Weights of a small mixture-of-experts language model, trained from scratch on English Wikipedia: 27.8M parameters.
Below are experts of layer 4 (counted from 0) of a mixture-of-experts language model. Rows are named router (the router's row for the expert), gate (a neuron's input weights, with its number), up (a neuron's input weights, with its number) and show model dimensions 0-223. Each number is 500 + 25 x the weight over its row's rms, rounded and kept within 0 to 999. Numbers have three digits each.
Before each expert's rows: a language model's description of what the expert responds to. This comes from a sample of Wikipedia text that the model never trained on.

# expert 30
What it handles: Middle-initial tokens like W., A., M. and consonant pieces inside compound or South Asian names (Dharmendra, Mikkeli, Lauderdale).
router:471532525484498554484520469468492505474506505501494505529478585539531460501487504521519515504525514494515489486534521493513514468502509558485496525477497501515526511530516530490521520518517501522474489525487510475476538489554504516474515468498459510498480502488500461564542543519496494489542462557506509491486483428475503492497485532476535468481510470498506467438484503519463461503505454492503529502495520470494471477463507497504541528474534541477541456538470504490467515485553512516513519475491523491518465503481475486489502500516490497514509518468542466505453509513529450526501468505505514525505548458489506483476493495502471532502485523453493499500493516487509489502499
gate0:494469510493495505548519493512457475519447480478458458516485526525505482503493530513501500514486474488524490514515509488501522509494471512486475460507427473517497491522455484506508501524498497480534539516500489495486520525511543541524510496511501496517466464488475520478470514549520495495536487468510551489504486535502482506537495487461451503478554516512512548500472531511537527484463497498518479501475491512520496513483479495522513485491539501484525483486527539474496503509483500499459505461537451476493542521525488509520472485478503537548518494515498484478485488515557453483468480511485557480470512502536507492532577543581516527520480507499510489465486497498517500552512
up0:463479471529462495536526478477470507482449526483483469497490519462494515500478499466512474524478471446505484495473489483483507524512524522516510490458467454521480479505471525487545508524487477510494496495529498493459529529514560531461516490526477511513449457482465510525436474523490490427515504482500566537531508482523509475502470524458502525474518502478500472492464512472510512470485504536529474478491506508490515534461491509474507501497484466493529503470473506505517509498530475520481513469518470468518539503534486465506489504472478515524544492506502485526510480499505466483477472483485505538486535466528524464495498507522464537521514464513494515460500478487491480574534

# expert 41
What it handles: Equals signs closing article titles and section headings (= Title =, ==See also==), and some years and parenthesized initials.
router:486514535546526513465475501499545539522499522481520498478519491531484492548500489480429486462461521534484517505548493528551506444515510519440512502473447538467526522539484491474481505513494555481502484536472477512502500487520544513511566499530500548522501476493497539515512536511527462514500482495471507452516488491529519457472525479492512476506502517465502519495493479484520455502505502526462486529506550517453469499478513484537518543492488502491478430514492500490483495517529492518498516511486546515485511533505483525498502468507502507498474492529460479440525523510485477530521453491534514516500485501519491505529510478489510470515521517487517516518498535502487513527521
gate0:472490473514477529473500506521504502495456457498486507518478479517525467530510482477515468523486511531537534468487496539498498524442505470507452483483527533477527494539506543487460498521512504494502520499522482486493520516465497528526539488532513516491529517506552488493471524492530483502518527460482480455492507471478505504525512495493457498467485462540482556544508485520511492480549515499488552517487474505463477468515489472490490516540514530490452471521552488510511452505488474450557489506462528485486562501513476509518500509540502474514498486571476509512501510527511509546479491477508526469480497475439514483476515466494483493528513500498492493487519528507462518527541
up0:548514564479509478492504503502498502517543514526488490501503523500455543499504477489515471494515505482441509471512480533507501474526482519497470508522469455539467471461434476524528477537527521494546474529488486502536464477533507491461482532466496527496489531495470510470464491503457513500466493515497493527456496474513525516497502510528545515533471525479510499458462506503446500460480490517547468493486512461531541507469520471489524497434500487542517495506530493502509539498501465481506502499524503508503444495519498506471514465495524476506485459470482466483498562510496480477469475520468476518511451533513480501496484511528485526478476490495452509501472517504512508465498

# expert 29
What it handles: The main verb is/was/are, or an article, right after the opening subject of encyclopedia definitions, as in "Garcinia costata is a species".
router:529531512516487547511494476507491521500489448488516469486482495492526498496543503558479499466479531524479479514449513503511484479509453482483440489504469512514526506501527494502495463528542493520525478492488492524503537458476489493500510500506533518500486489497523493492475495469473520469522482496472474446532517536517494469494530476474462520509501516518526488502480504536473515491495516485518472535488514509451502502514513542494509482524481517462483498505543506491508475425484521509529501545490475489504558480485530503470465523496478467485493465505478551473469475489489474454471493475530491517513452505541482497466482524534490423470509490541496516543431506527508517505538
gate0:524480518485505507498530465498559474540507453498477551487437485546479490461525525491493518487511517520508531535494445486539483497489466432503497558504469492519526501513548526513470512471504499522480492486537474468505484511461492504529445499482500494488525503498492475491485511514487448548467483493451481474516526509489527474485532504485539521503470516481527536517523472544478508476498525461521477540511494552500472497466544525481490508498533519467468525489496504494496488531481493475502494489520483484528510471536505512512514470444467469441522498512500524509473488514437455501510506499495482470499474501511502515521533460520527483516497469499487491509490489523518516472518
up0:479505536478539488540540520518472521479502499499508472456510471488517564487497527516464487467486528450492494474502510499488497532474496561531493485494502451503494487468512511468561480495524477480513513526480518505487504518506502515493500470519488492511501473538465489433499512503493505521492527470495502482506513518486486522499510513504486504538494542506489473494501477537543514468477515491510527499466517515510468512577537489478480475491557507519502528465498489517479528479485512504518489476487480500517563493497498493524484558506486541465528478490467517512521458465515459477490523504527558542547481520524498492575474497465497497484539506496532490490492458506470443489484

# expert 54
What it handles: Final vowel pieces of Latin, Romance and taxon names, especially -idae and -inae in Family/Genus lists, plus words like water, Island, Australia.
router:526479488513497558487526518532497503510489464537488540497440537499501511482450464468482504513508535516478487534512505463517492474501515550499456540532474515476488531486501469499521472531546508458523516442449499549528500516462500504509497538469510519495505520504488514481499520472542483460479488548522531469521492508489488467477490521503510518486484510499528482466491505502478479496461530472510495490460536515453561559503490502507544477469494492505530479524482559472502537508547453478482445496469497481525494460459490481503499506488518511544511501477489491494514486484476469481500513482520488514503462488488508453468506474475490517516490494518492509493504489502529502545541
gate0:518510400461467527499522503539488537530529494483452555517452527508494472497506516514501472508495508506491505534489494484482482515466531508523500511482490494471524535499498493514513479490485521503547483452503513483536498493469515487517515476492484483455488548501467510505496516496557489468503497546483483498527450480474483542531494501470536455499497433485455488475531473519478490482514540480494525488467467494515491485499528477493520519475525541539516524467491467506495479543484501499527515486483519475489469474489443472483509511509503498532490535480492496527431462511504483486498490515514498496490471487482435516514500486454485490512497495525497495463517482486466523527552
up0:495480511541486503482502502504481470449533502507477483441478466502505445484461503450514511495514499543486522520487529498500496495423524540529457512474496541503492528524497495466500456508481546512497530499467552525525514504525500509499501493479507481480460539501516485511469538481530516452461522552518521525480456494498484495517491519469537501466498541456438470465505533451501496463525516500508491493500507496487549507462454494484541502469491520499502501516516520500483503517466480477543511532497478498476526481476480527471513523478463476540468484505503511515499483482485503488474501479557495495510492472511498518485526426486505511512533519499532508477479498507550499512514

# expert 7
What it handles: Pipe separators and numbers inside sports or statistics tables, plus unit tokens like m and ft and semicolon-separated zero lists.
router:441458505513487436459531475495499490469510468538498476507524473508504443500528517499522488470492520505500518483550499549536520476467501476503500497441474477480512482527510527465499467489547498526507503477543471493530506529508507488508491481489520534482488532516494475505480535472532463521509525469491539545449508504532545480480493501426511467501504507511468493531528519481510496451493506497471489533523457518549500505533509548509492500509539483476464499495496516516467473426453523452452492458509519491483517500487499477503500491504508532528524518499491531469478491480508498484509494471517503487533497499512473511507517471516487478517511498427486517509501485493494498471513
gate1:557487542492465516515527484506547480498470463542490508493483455519454496524520464485487511507448494498468508492489492518514521543486511469480477515574533498508525510511491496498518493497492513471510485548549508490485474463454482463498508516480461499468488516489477516518549477491512534535497512515510520505484539478477493492492504480527509509549460528458531506517444500500504494499528444472548533502511506475524486538471463508496537454535503482506504562451522494505496524495517468493491506480464483484519459479502489539516512537514482499487527466488480538487461455477469482546503523504498516527482493485522518465489510506521500521506489459478482463486525535500498489458485
up1:467491491482436519521473470488463493522489496474481535479511523476463539502509493485451531555486521471474506465476524462485552502490540463553498523544486501495464543503473511489526497455506487522488502504501492534496553505486493492510502528491511482464531548481472506516479518496543528496477507493512436499515480485517468528475475518503520486487529486490534461490484478478539494500517491506476551499471484523500463494448509471502444472441472481521527528472521530491514506543492478485492503492445461487479498508488506513511485505525456507496492484484571526518459486514455486513503502504500530513527447510510494494495506475455503479469490485513509512505524484517494508545484

# expert 25
What it handles: Articles, copulas and prepositions in running prose: the, a, was, is, been, of, into, especially after verbs like accused.
router:501545475533465479510503514520503495504472511529467534516477455544483480532553484494495521468489533512475473504459559460503521506464498508509500470529471497526521549539507503512492502464476540514546485504492444510450522429494500521500472504492499481468510547507541511487534476494531526461487472497470523508506514535511489503519518523478480494536500544538498489523508529502469557509454506472478527495489507470491509467508496554502490485542447507474518531493510489503494494483513525473503495527463495546499530496509471476535486508527458526484507489536508526465478522509482529493480516505460491533524510526487489492496488533522464510534526481543542501537488492512536517493514
gate2:468538532536497535491503524512476472461549434511519498469523518501486504522492523485464520507551492516543538505518505491448490485477496515514468528508465503499490464477500497510494504518526439509519576505512498500485513495465548484485505506516516488534518500470501537449497540506487489527477492486500516460474502512535546516513512451495533532499502480465512535488510537516478516489502459468471520487471496544472489517475470499505506534544538511491504490492484528513464496494485526512526465474512508524451513535527477488508491513472470508488503493456488478491492543458522496478504477540492500468505473549487490517500520512529481511469476512469498555492512499465505447436485
up2:526473515497480489492527490500497483467488495506525542448463498475518515519466503486494517490516567451534516538512459523505489517501513475499475466431485505523524528523527525477476515521527480529496524493514464522534551509484504504511472549523470494520488485448473463498529479532517534489550525538523516508528538511489519500494504486513509467495483516458509476506486512504502484526530491504539564494453469503521559545497506494537529506520504493486488552488470522495505491515457482486513508532471517496494490496502493502523500522462471484567537509476459493528490490486460523516505505499554517491456499508509517484503527485459497472476486460517483509529477498499468494449467

# expert 14
What it handles: Digits and year pieces in scores, year ranges and statistics tables, such as W 83–78, 2012–2013, (1919) and 3.63.
router:524482532500543493529532515523537551480518526517543488485490486475519473532535473489469498493511506489536481482535477453509539515519473484504518521511482477506484475547511515535522474548495502512505503485542513507463450452508454480523503518484494566486512471508521472495514490490495529512514529514484481488470511504469521525464520478489523491453528488510480488516483524513540469469507482484525466519520555534523496498475524511522464535520519473543566515549491480488492543505519539508518483495481530450533474516462483531485499487487461465548499490503464476457522506523511526512520489507524511513481522522501442507492461495498522512513494525523491468486531492512511444497510
gate0:463519509449495485467492492515495483498509519462498535453506477520503508530462484459526496507498502479497456511512465474516488495475523468500480452526522525507474517494497511516493521467481507490495518529496497552510497475501463463488483450538527493535506471460518475486503502511443547511482468480536485505488549502520484501526493527547455458530529470548479488503506469486523504567520486547508524504434549478471508485487469547510471475519507509535499505459511457465534503480529493498522498494464518502519470494463474486530536480507548456500480533489510504499491502493536524490513530507489497472482498453495509501484495532513503537510472507514456497486525479525549492485531
up0:463503513478484511503500472510450446496527502512512519502493450512500522526497484502500501493467492465496467456493524475494475494484586478515483484536476534532440482495465502495533526469467520531514482551471455508501500509489496508489493482518499525534495503484510481467517499511443532508478513474514494472515510513515521499493482508546540474491518458485503479498454497506519486566487474520463462541481539513480557505474522502492462502516535508493504530508498472480548517501504489453537515503473472523524484505479485481475496493506531487512537500536556486529495474525539466528485491506515495494469513499506472528521490481448492529508447499484512487475542549502495480536538

# expert 17
What it handles: Month names and day numbers in dates, plus hyphens and pipes inside tables, as in December 1, 2025 or 31 March 1944.
router:511549458500526455516524472481499480542496509498499491499527532497489501486493491453513482529548450466521515494506514447519511529545478536539527487487517545519488502497457537519516520534499474481524538443517500513475557502473463489539522506497510506540527519517530494520459532523530532465514507484525467494479463509490501500486489464495507506501529498507487509540450485512542458484511476484506517495543479466483472535506500448515477529522526464512476476468516513480487464502496481488491485521513491508479501479464477535471497479496472501464516496527472487532471471476566492505504480503494515519487511534511474487499518499481508480519556509456507504448510514508507571522521
gate1:540496530537472494487483448500521483482500500503466505450463478516483466523522496498532509522468501523534519509460520489481442555482488543477512510484504537479524509505490493498502514506497488497492500519529534488484530495473457520507523501483488461512477500523519507496480473488541502524516509480506530492451497490497498441569451528425489538492512512522507478532501491523506510490492522527506482489470461513471529475475518467516456547520566491478483498495538505517476503484522513463488483528536505510487470513518493555513466501474508519458496498522512497514494513523506499501477470525476531518528511519484503495529430509487507502485497463576476535534476471524474488464493
up1:483474541475500521486489521487486486469503502492528537541493552513470547504503522492477510491544532424490491489535512506515479491538467504528502510484511478487482469522540481489460511514557508533487494530492498514475512493530522474532481488491507537488495529471482488511507487503501499518502508500494453511528498528474499511466525496543459533501514514509474524459525493521503498513509482469443559465513461510465484525564468535499518478495453495532541455468523513472542525545512517482551440497503475488489499500494501526492535473519478474539456523503479529512531474523536493494457514479527457487490518482502519486491537501515521501514498509471465464509483542500522498504519

# expert 58
What it handles: Coordinating and subordinating words that join clauses, like and, which, but, when, while, after, that, with, plus commas.
router:477547501518461485477500494566478433485494513476503526510481523535509537503514493487500556506487459501526529483468529507499542515462496509536515443531491531525496489498459499582516520528499487511474483500483430501524498503509490492521516484512549437508504493482520551492504536513504507479486507485512506506508559522472493517496507506517515507504532463461487486492544488470507557512484506508446507503505500496495531441474507483541500551494467512513504478490491512520482510523495501519441454492486486527499454477516525508497507501494533518490522511517471509462468529475498463547482485524491512477511505476470474518499498470484473516528542510524525507478540471510497521508503
gate2:482498495530491528496496497503546458499460502497509489488485456510516513490494509502526514498446463490489505509477460512498527547475496489436474475521556453527494476493507529471453585488496517512488489481499485568506479509526475505498441498535477473487522480516517523526547489494533497508495509487503487499523522534523507445490470488527460501518527485482482500498505485526501490507484512514520496495503505441479503505537475488492482504528518557563505501484506514471495482480512478534479488495504524497527443509494457488533544503523461503451513501479480538496537503574530476486510498459489514515490492546517516498501496492541503490528518478529479455496485492451498508499472
up2:496451531515511491495466515542499462528463508471505470504534484471498478514544508506484515503443489491522519494501500529505508531477481512475514534532522508513449480511510503501476557491498507501486505479548473534498471491484508492475491461487500499521497467548523504511465501470469517499492499514520507488478497517522509481494495480503534464496551466486491563553495524513478488500499475488489485497516536482457508492534506454493429520477461555532540463544508513475464500461516475506473473497469494511496458494490536486498487495505520520477503530458513503517498525494518464543480504462495486507534533510536495498477496506531464500475525443528431504452509474500541471487532

# expert 27
What it handles: Mostly of and other prepositions after institution nouns, such as Corps of, Chamber of, Army of, under, upon.
router:463483503491520499476476499456526499504496514502482489523486488498521467483486523493488488494486479473490490442460496486493565500506561453444501485515543477507503490545488490518528506506491506480472551501491522502482476516498489498491493501482459466534497512509532462500521480507536500491452526481474502473549455494513432506515510520538492499523504510508484490496494517489479491520497429512546496501513460465519505496541497540503464502495445506558492504523510491498528442482487520471512498440553539531504489483537490484531531492527448518477472487486505534481471489531488535497479500509483496494459506507524489498494503512525480499516521545549498516522499519521468569477487
gate2:516498497455496490481500490535484515510476520516479433496485517488506507506464474457494461526473463458448511486537507492477496456507532514444496464538516492502419440469492491528502507502469516516489470520512547472505482484501465519483480500519509507512534516473501471492489502538510502499535440531501460511436474472456482469517504530509512527496460461478506484482513497545545471503473507490526499461524506491495475495501495475504542461480484512512507479511513524510526493496499505528508500518505505491506490459493466468502463508517517544530471455521514496500550457496516505498518550505461495534490549506503558490508493491542527527482473508502491535456492506514488505516509
up2:498538502516467491521557480525488516526493518476463503531507483496515498495496464484484488475506495472511507514489567470560513508490475507506473481511489476537491471465485491499523577469458494479476474524518546500521525487534445513502494552492478508516526508506505467487491472496543482503469506447502474479468491494513489445459516519452525480533483475482482512487501472521505489509491505491475520518497446500486530513490483484512532495539475498439491456481499476489537502502497523532509515518483518496536519514488489503466535448538528480490495520513528536510498507538519501510528538498437499566538494517553483511478526519497481502506503496489520543486497512488505509538552

# expert 28
What it handles: Biography pronouns and verbs like he, she, was, himself, a, plus inner pieces of foreign surnames such as Kerouac, Bertinotti.
router:487544514482518507465518496560517515482497532540517507545493488493496535529513514530491487526442494488473488505497530476476456488514503518481510563494489468544515460510483524503496511450514501518494480536515516500512467466521484499467550492491483517490478481483497518510491531478522523491506487505510509488449476488501505483535477490484540485482522465516481488506485505532519524485543477473494538478480516441495469491474525423442510456516501516493486490498510510492530545518525473536565479525503508503502511516451420482484478529519499513479505499497556516497495508482513511501520520527486466552525468496481526489475460524490500519491494493456490476486439490491507468479488
gate0:523503505493530507492484535524498502471562546493495530521444490488527535521484479505545503522490494450468464470502493491541493524473461532513528509483509512516489504442547477521500478471493564492474531473538517465476497503500474495528502498518509479462533512513514516491518465509510467512476484532531470506511468569487482490505506456522512507507513517501486537501506512476469488472501506507468524469477511477516496484529468486496535491499501481482504439476521507528502525503482482489511493513507460450505493483458516498515509491513473511528434485490508528488503508488500530459513529477500465527492576492478445522538481457529499489502496491524463467444478521481480501547491
up0:496505462496481507494468517478521426493485557466494470508509523498513505508479498479511485464490483483537483478501503491482484498476501518501500528462516483529470526467483499532472501483472528561491547494513489471476474472503466505531547450521555500491471472499516534485469471529499497511467474521569501557507533507489471480500497489498506498486469477457521515452505500474480492482514515495453546457499520501494532469496499507498473502480499507504484532483520483535499481505418441521513540516489489503480481474526524499528504512479485482505532488505490548521522507493523501489442475483483520513480535478482528452484499477519493479520494513488517514479557517513557467512529

# expert 16
What it handles: Leading hyphens of bulleted list items in infoboxes and lists, plus table pipes, equals signs and labels like by: or Genus:.
router:524523513510486505528535466502489511496517501519523464530492488505469453495468475506529484507489462523549497432493468508498501520513518504536463501496532484468491463491494501513509511494515500488495515472514476499549509459497524536478502517537526482554509520540496524484511529522492513502506508437574451528457531536522546473523493517491497503493477493471445516506461551463551465477499494539485508473528473517479473454498532472509514494499508480508472483460502541462507506489522500547471496506477473495514474529515503501488497478521458536477490477507510504485506474518527496501468483461475539482527529495510482477493509507497551527493511531461506488476478535483521470442488
gate0:484521505500505495465490479529493513514471453478485516545467487471494483514495493476520511506500493479492479520521530454465502487512560475498513522540496527517488536509518473480480512552489508539481476507451522503510468499470490488530494522479519497491536535470474491478469516512498469521562457511504504509504498498499480498512489482476500578483483505514500495502537525508540474515512493452503442461524564488493487491541431483516509538463450507516498503483521494528505480525514545495536526464467507508500509529502519518501508470522472528509471488518530483510515490476508478481508529508456502484494477504543494504487509479576492503548510517505474475517509472511439489555541
up0:497530483513486456512504508474497497504515505496481520523522470525528473493465506464516475462513519463462524476530502497486531519545476504496534444511502553489509538527505524518528524509498487485516535440496497500483494478542521495489521548491569520497501550517482485484489488445473463484501526495489548559477481491518509514468534517516472477491542476513503493495498510460478482503495451497485513488490530506513479542503477516508465519489496508486468495497497543488495486493492521533465500529497476506473540560408521499531498471500495500486522517501475551514456448510480488506516464481555507463492522499512495510475505500499536536520453474496484473502495490457510525505496

# expert 22
What it handles: Opening pieces of common words after articles or prepositions, such as dis, re, un, trans, and opening quotes or brackets.
router:495525454459506517520494465485499482518455470465502470484496512475495492490552520487492509537502481502483504541481485473478458470486508509518522476459466536463491463465513488495546529501516472469496522472530528505492517522488524478518492516474507488531523502464532499486472483509530494525463491483480490490496505536487484503515529503486517479500510511509538512516520496492496553523497545476516454538492477508536515451463478513519484494506501437458469538458483469496460496471476492460468528503492508479495491452522461531530495452498532513470523475510534499553501500477458519459550496509506505492480459568520499482511476513460482498447468522511501525509502450518475515497519
gate0:487528507546509461524493496486535502433489481498501475499437462527471479494500510471428498471485491485541522472515532478483502499491527509529501519501518511507500504499525486532500481511472455489496517464524472484458511499490531502504495464537500480498521481502540484487498518501507499492462524517505488494465510529522541521475488471470523511500480501489519536542558529492483499529496514459494533525470450481521493469472475455506533513506489496489519557498436502512537488476478499485492454504497500512484554498508498516498503521521486561490508505476514521484516527539476509501439484520518502510542465488483479499522498452546493553510512500471510500562509510527488497432494
up0:524490472498495510502482518493535484474486533488492423508445469481531456521502524527451475485467504508517485499486510450558478471498533506521545473462539483510481507473504520498515510479473510493523488451520491464461493479516501507504458522530462504512502492467512441521520484492507480520469504506528442516492496514487503527483547499532476495474501478484550466512539511482506521563486567537517479522521516494522441498457485505513485494459516531493470495455479475496531544511495481519548467478482516459480519515541474556504514498533474521506506489492535492492520519511479509480529491514466490544495501530463479506499487497502509507476470506478506508510478489476511503497516

# expert 36
What it handles: Pipes and cells in sports and election tables, minute marks, height units and sentence-final periods after season or team.
router:557505542512501497456516495519511504542501472500516508525514450480510494491482537481495507471495491504526510512514525526507537490492503504506533526502539459515524570534494542490479472532501514509498478514540500504533489522479475505494543503478495489480483553502501508468556508439499508513506541505470483507469456497482540523541523468487544492548484542516519506536477506547515469479506465486508466510512489508497503546484527492520502512494475516527536517506520502497485502483510481478533468463484516498488514499529530562476516537544455509499443481486521509485492485478489525530454480421492506479524457471507514509520500500509548473481521495481492513486525546539509518507492
gate0:451489470488510504507465473469546489489492465520501503451482558534505458485453512454553509489515505501490530547486474538540483503540503509527470529507513491476515534536537469496500484520504539517489515539521502551465489507457514485492459511480454473499502469488485483533475442487517515505521469541505500512500531504448497466494531493468531507472526489532485532501502474497466517500504503523518490474481491483476492500491472523491518515480538512488487553484484473510484469499462514471475532520514521483492519498476476530527504520509513510535508478510516527500443521505499479508477534480474500528510536520503474529517523486481537560502482504492509491522435511472536511560521
up0:457476454477525499469502478501498501461472510522521507522501490515455535453498461506511457426515493540474495470538484506490477513537501503540495511554518514494522470503503491535516470521477443509513477534481498490494504522512477523484500449498507557514569501506498528531541488498476501518483503493469489482472521508504536512481481469503470517502514534452523460510506522508520535515493501487530478535501464525548550507478439503484506535488458466525506514491537497490476510482495499531497483519486478515499489491539502466516525488509469498499506453486542513514499544493498488509480516507497488556510464498552474465477472477476520448497534535525513481492493479493474486525533

# expert 55
What it handles: Final pieces of personal names and place names, often Italian or Spanish-looking, such as Juno, Carioca, Morrison, plus "the".
router:458497493478474518507525496570480533480525535546498504530463554499524549474450497491494492507505487452483490510506488516524540487554525533488452550497534499467484487496465542526509485482532510495485456493497474519490507488495475489464480537461464497475464512492440475475463491485510498467502454518507510481472451478500518485506484528466489524490486511524502494478521466518500476528493507455498499457485492498475499533508487448494565482498528548530526448498482528510535533474526476509531495469511529524499526533498517464500510517489484491549507520505501496478536498491538485483453512511521506510512483485507540494469539480483492510537480493481468518473483488478515487513491
gate0:495503486531500485469504486477488509518474506491556536508433527491550521499493516488512484487516485490484517512504472476510513530529492517497533504477540447443471506538493530498496493507486477517513478469555465531516457517481482500512502512518499474473530481489447496493515483540495484494525508513491509483513494466483498518520508484449476520477511456519533503546486499458469491507492478439535450558468505492501489511483478467453521484528465495509492479512529484510560445542456493490515521514504499482493552522480485488461536500518485493536500479494507513484447510518493512497518499522514501520488492454495493544524482466504476503435508520502456472509530489503484440519486
up0:512530457521543474507513531515470505562447497482481467495496523506475519487475503460477476500515502522536481514503512460487509522487480493474504500513501537522509501531493526487533437499545501522451474466519459521514487478506513475559444528489516505492494524461480531434529469503506492513495433527471489502529539476483468482476481466497457485500465476507459496474496536487508482515520468474483520509473538528511439542473522544516490535478520493516472480497519505508495534539524491495474521468460482515484521490525474505508509478451510518526511503495495538486477532493518476514499470515526533512480526486479502455509531493499503440517522492510505486472504480491534523497492

# expert 26
What it handles: Function words, mostly of, the, for, on and by, including in infobox and taxonomy lines such as Extinct species of, Date of.
router:501528466455504507510498507464559506510508483462493451517479503511488456491536505534517494477478511510483513495451532500552519486498512493486480519528487470524475522514517498553531499521483515496528475512490489496459501520522482532488501522489551520501528530470504468515512475499521450505520484505491538489578493537516475498518513493527541486529490498488458489493509484530490511572467521489543487496513480467485524461472526542452475499490497476483509509459513520497534500479497512503500493471537500523537518472535487508514497492514480475458495487532487521523478521551519503429493495505488521572483499524503460468494525530509481465495484537480529487541482531491531529506531
gate2:461495455525479491484461530519547502479482537496529479495525553504483458508474488513541505509543504481511494562475516517475485476512518474470465504523460504503482456482500463531496502555502522502467512459483499531457509481514505503477491504458504510526518494467506507547515484496485536511567512479493522447508537500519493523466484476536533482464467458496474541471511525509492474498456481476490513451533487519469474489460495474513506466486506479507511467524498487484525494489432499542521460492543465486478487480499506460456501492496485485491455479516517490481482497471505478485521512484498516524519511528503495515472493534499479463460502467464525514518483504524473526541519
up2:475473506503554510503532479421495512527498491508509490497443498530501545499526540469495487510456473482508502435471499498529525514496490474536504485517509498536522492503505520495511494486495487505547497539504481516529493515454510512494479493487498479499495501477525472506461527514505463476477449495490479539473499537537518510476518502500485485491541509520531502544493484466465492546532481504502502509527457479478532503515533497535473528502532540506473488514488507520505509530492451510503471478486471499505509539504496508517537546505500459514484534555503502499481515540455584524535456504473497515461482496482528516498521464436528505529469504515524480520510521474506459464500

# expert 35
What it handles: Pipe separators after row labels in wiki tables, plus semicolons and colons in infobox fields like Total:, Height:, Kingdom:.
router:538505516501469502501529499518487514516499458485465494507504480502510486518499525499528515523472485486536546524471468537553522514494492523477516508506540486483507588502484548504489493452482491499469504500526487473520497509462492493501492535473524506526525541528488482519520529504565509488470512505503488539504514514501508504451519466489515496576526494497470482491439518534554507487550478522509517512495461474505507519522514525520499492497550483493464509452533483516472508503493493470521482466444537469494489439510517506511497549548488499505471492507475495464454488488487516526503478482524501461523518479479522520499549510534510516507516504434485516491533525519510486484488
gate1:509526502499516478499498453527488468495471499507523513463476510553499486505529498474439490504509543497506509522464513455536455481490503470482462483488509485478500553518484485479522540519520522462486506519495511546469508474554518482536531480532547510486509556500465472510512523500486462532526522497489483490530490563486470511453500539473512496509535481484545510505476495489496518501491534479527541509476529491460533504530446486473498498502484521484515529529465494490530515491486502481531520520509527509552528489531466464467540504478530482547506466520498522527465518487486478490517462512501491501452494469496491501497495511511486543535483476484524449496521467522525546505474
up1:441511497457495446447502466539470480483505507517513507459474562517545470441539497503523488492491514495492522501480486477496482485460502526513520534551519505460485493501490509505493491487442505509514497530510484495502512460475468500510472458485536499490540534511539481533496491522487493493496481532533529511487466512506471496491490469486492475456481483507511509490510499558488485478501530506496507523533492527454532475541521498553517465497512505492518482493463485527474550461502487518489436504490495511451516497516457484528508452488458537489551501483512531510467518471503490489447513518522466515486487490508500490490512491478507513457462491513489476516471493525441483514466

# expert 60
What it handles: Coordinating and subordinating words joining phrases or clauses: and, or, which, that, where, when, with, by, often after a comma.
router:499576524484509522472511466523521473534495522474512530547508545498463483485495506472524538523496432544510521521501525521505522503486522511490465479534512517483470518477462524482534508527492469513481488525486469482522532479491474508567517429518528459523506477502537499474517555470505481467502492475505501516509518489462520510477481503531514474497529503462464515475566524492511523494495509490463520491517483505515510483466524488553474519502491512491521517517479504510479470488505502503489439532492515522505490463524537500483464461500506490515489499547489529455504503463481469519470477527492514437513509459515484519534496491446492519518497555517499485508498482510500521507504
gate2:488450529457466503518513496516530469520469531540460508479503527525470499513529548469508515480463478541521541487481510485485500485511542510479517470509492513430472504493471495528542495499485487494524497497482534475489506498488496527507484491470514483495488484537499473503484522498463483499476472500482554485432427529518490506511481471510488489519506456448512494477487513524475500505439500493536562507499477500517486506497489462497517486464458461499520508520504503551495495503517488487523514429492479509488456510530515519495499518476472504520493469521517534512456517495582441529505467504448502499513484503484471516515488531499539491511509494528477500503534514511511510512480
up2:466469510512525476490527507544513498524472483486478522538571523464463489532537476503492487499481495499491503438499476480478489482524497436503506464490548514513483460475495513475492524505539486490497479495475524459470487519481442547527490499488480507490449479524550460535498526487469501504485459482455531496472459483528519520496482432537517475552526515497484504456513514507484478520494468501514535500462491502510520506500455538513504508472468458506503511469490480496506476505499458504500500527494474512445509535492530549484475516472491491529491476479508486494506506487515471518507502483519496531490470488511514511513510539527506493515531477497482478549497495553483520438486

# expert 31
What it handles: Consonant-heavy fragments inside proper names, often German or foreign, such as Le-ip-zig, H-erv-ey, Lu-ig-i.
router:488503537501492496493489501517455478470477502531507496490548502524505504476494520487518467446495463487510458485525456503498507493530560531531523503505474468492487498501540474501504520506519508547504498489485479475512498524478499500506524461500500484500494513551545504517528520523472493485452548486487460497505507483489479501466508490521511541458487471460475462516478500506483471509496497508486482477513526503475468543545468493440488527515509461530520469539523515520534461533531459530569505494539511511489511487475469489495534527534506456466479516457497521456469481522501524489488527454475480468471460493530488500520527486497487547506477484461482452517500496497498550503457
gate0:453489493512517520481492538448497524472470481458505507524500508494514472470493507521493507520488524540456529519494452488512491524459551465525503506493505513504454483497476491521515477506513468546505490447508532506509511515519504462486524513511491500503518482551480499458449476484479530476486498502499507486525507497521508487463515509513505407491504518516484478495532523505504523510463495520525476471507526518492523458519482549500518457500517530505483555460527496591549550486519522481471458518510482488494524500505520493485527495538503554484501491502491554522500523504514519548485496512500511475457515484500538505481492505485507445552490463499492500532502505490512509493541
up0:450524530526528480524495467518521505484494498518511465518511504485539511489540523489506483466443510510486481529501477505452496491520529506465492516508508531504500477516508491450496492522582457524515498425510544498511488505485493482479489504515435501478521491497495482476478473514480510453494495511512502481562459476512499514497472505497533493513519508476467501478483503454460540528512492546484512472462537496530488496537489450481492466501528503508498474494497473553504521515524494529507488460517536508494483481507550504473511501502548508443450491495485524505450518523546476528545491510500510487503497454493506485450464494517515479533450489498486506491495454493528509519509

# expert 24
What it handles: Sentence subjects and auxiliaries in biographies: he, she, it, who after a comma or period, and was, is, were, been.
router:499500503532476521507481483538457508502531503473540517464541491485477542520534482501490507484524518514472514508514533483501507463524491502489529488463481527494523507516528543492533506535513484506510485501495524483552520482479493510504476519489527526518479500477535544483511536475463488471523461531451491501514497507484518479508488466470527526557507532539498450490493495507512513477489503542482477545453503524531504517455497519485520471476514532450501505522486563478485515488491532517527503524477464512518498530453515487539454470502494518481473451491522526519484505516455530461512491490543509502548494491542511506501503510530504464474493517509519469516470416491558477492511
gate0:509517510446510500511488527519498529506528541494555496510532502512515489511465480540495518490487452470511537499475498498491504568469487491479513500484506531500487477488478514475466514501499499524447484521496521543464474486472491467500477455516518502477479499482490472526514499485483527491543495536472479513536546489541478485489526510486497509490493490507495501526506510498576465525485467499511480495486506486483485482520463550484493475519554518498528519567496516521563504510526479508429468524509497468520479494476523515508503525517504453514531474505463494561472512537512462470509467488513520522520521520479502459528437526487461454519486465494499503508483483513502544502487
up0:511498526498534484547489467506490520503509528503505478508486470499469508514522523462510505533492493516468510482513509486494487486537545541568481479498515515457460488478510505523490476461475526494520529428502530448514546498519493507495506496494525468488500516530526542464491486546511513480496492480534514504451486510473471454519461486544482488483495447484494508508468496497443510527492507498441505492474534530541482455524497452497486530512499515535468524501518493521477507525490507499545520544497469476486498527494498511530488491475468507509470557503533498454536489477505527531476521502468506479446474482519479515516533503468533513499506535533520458488528502510511471456508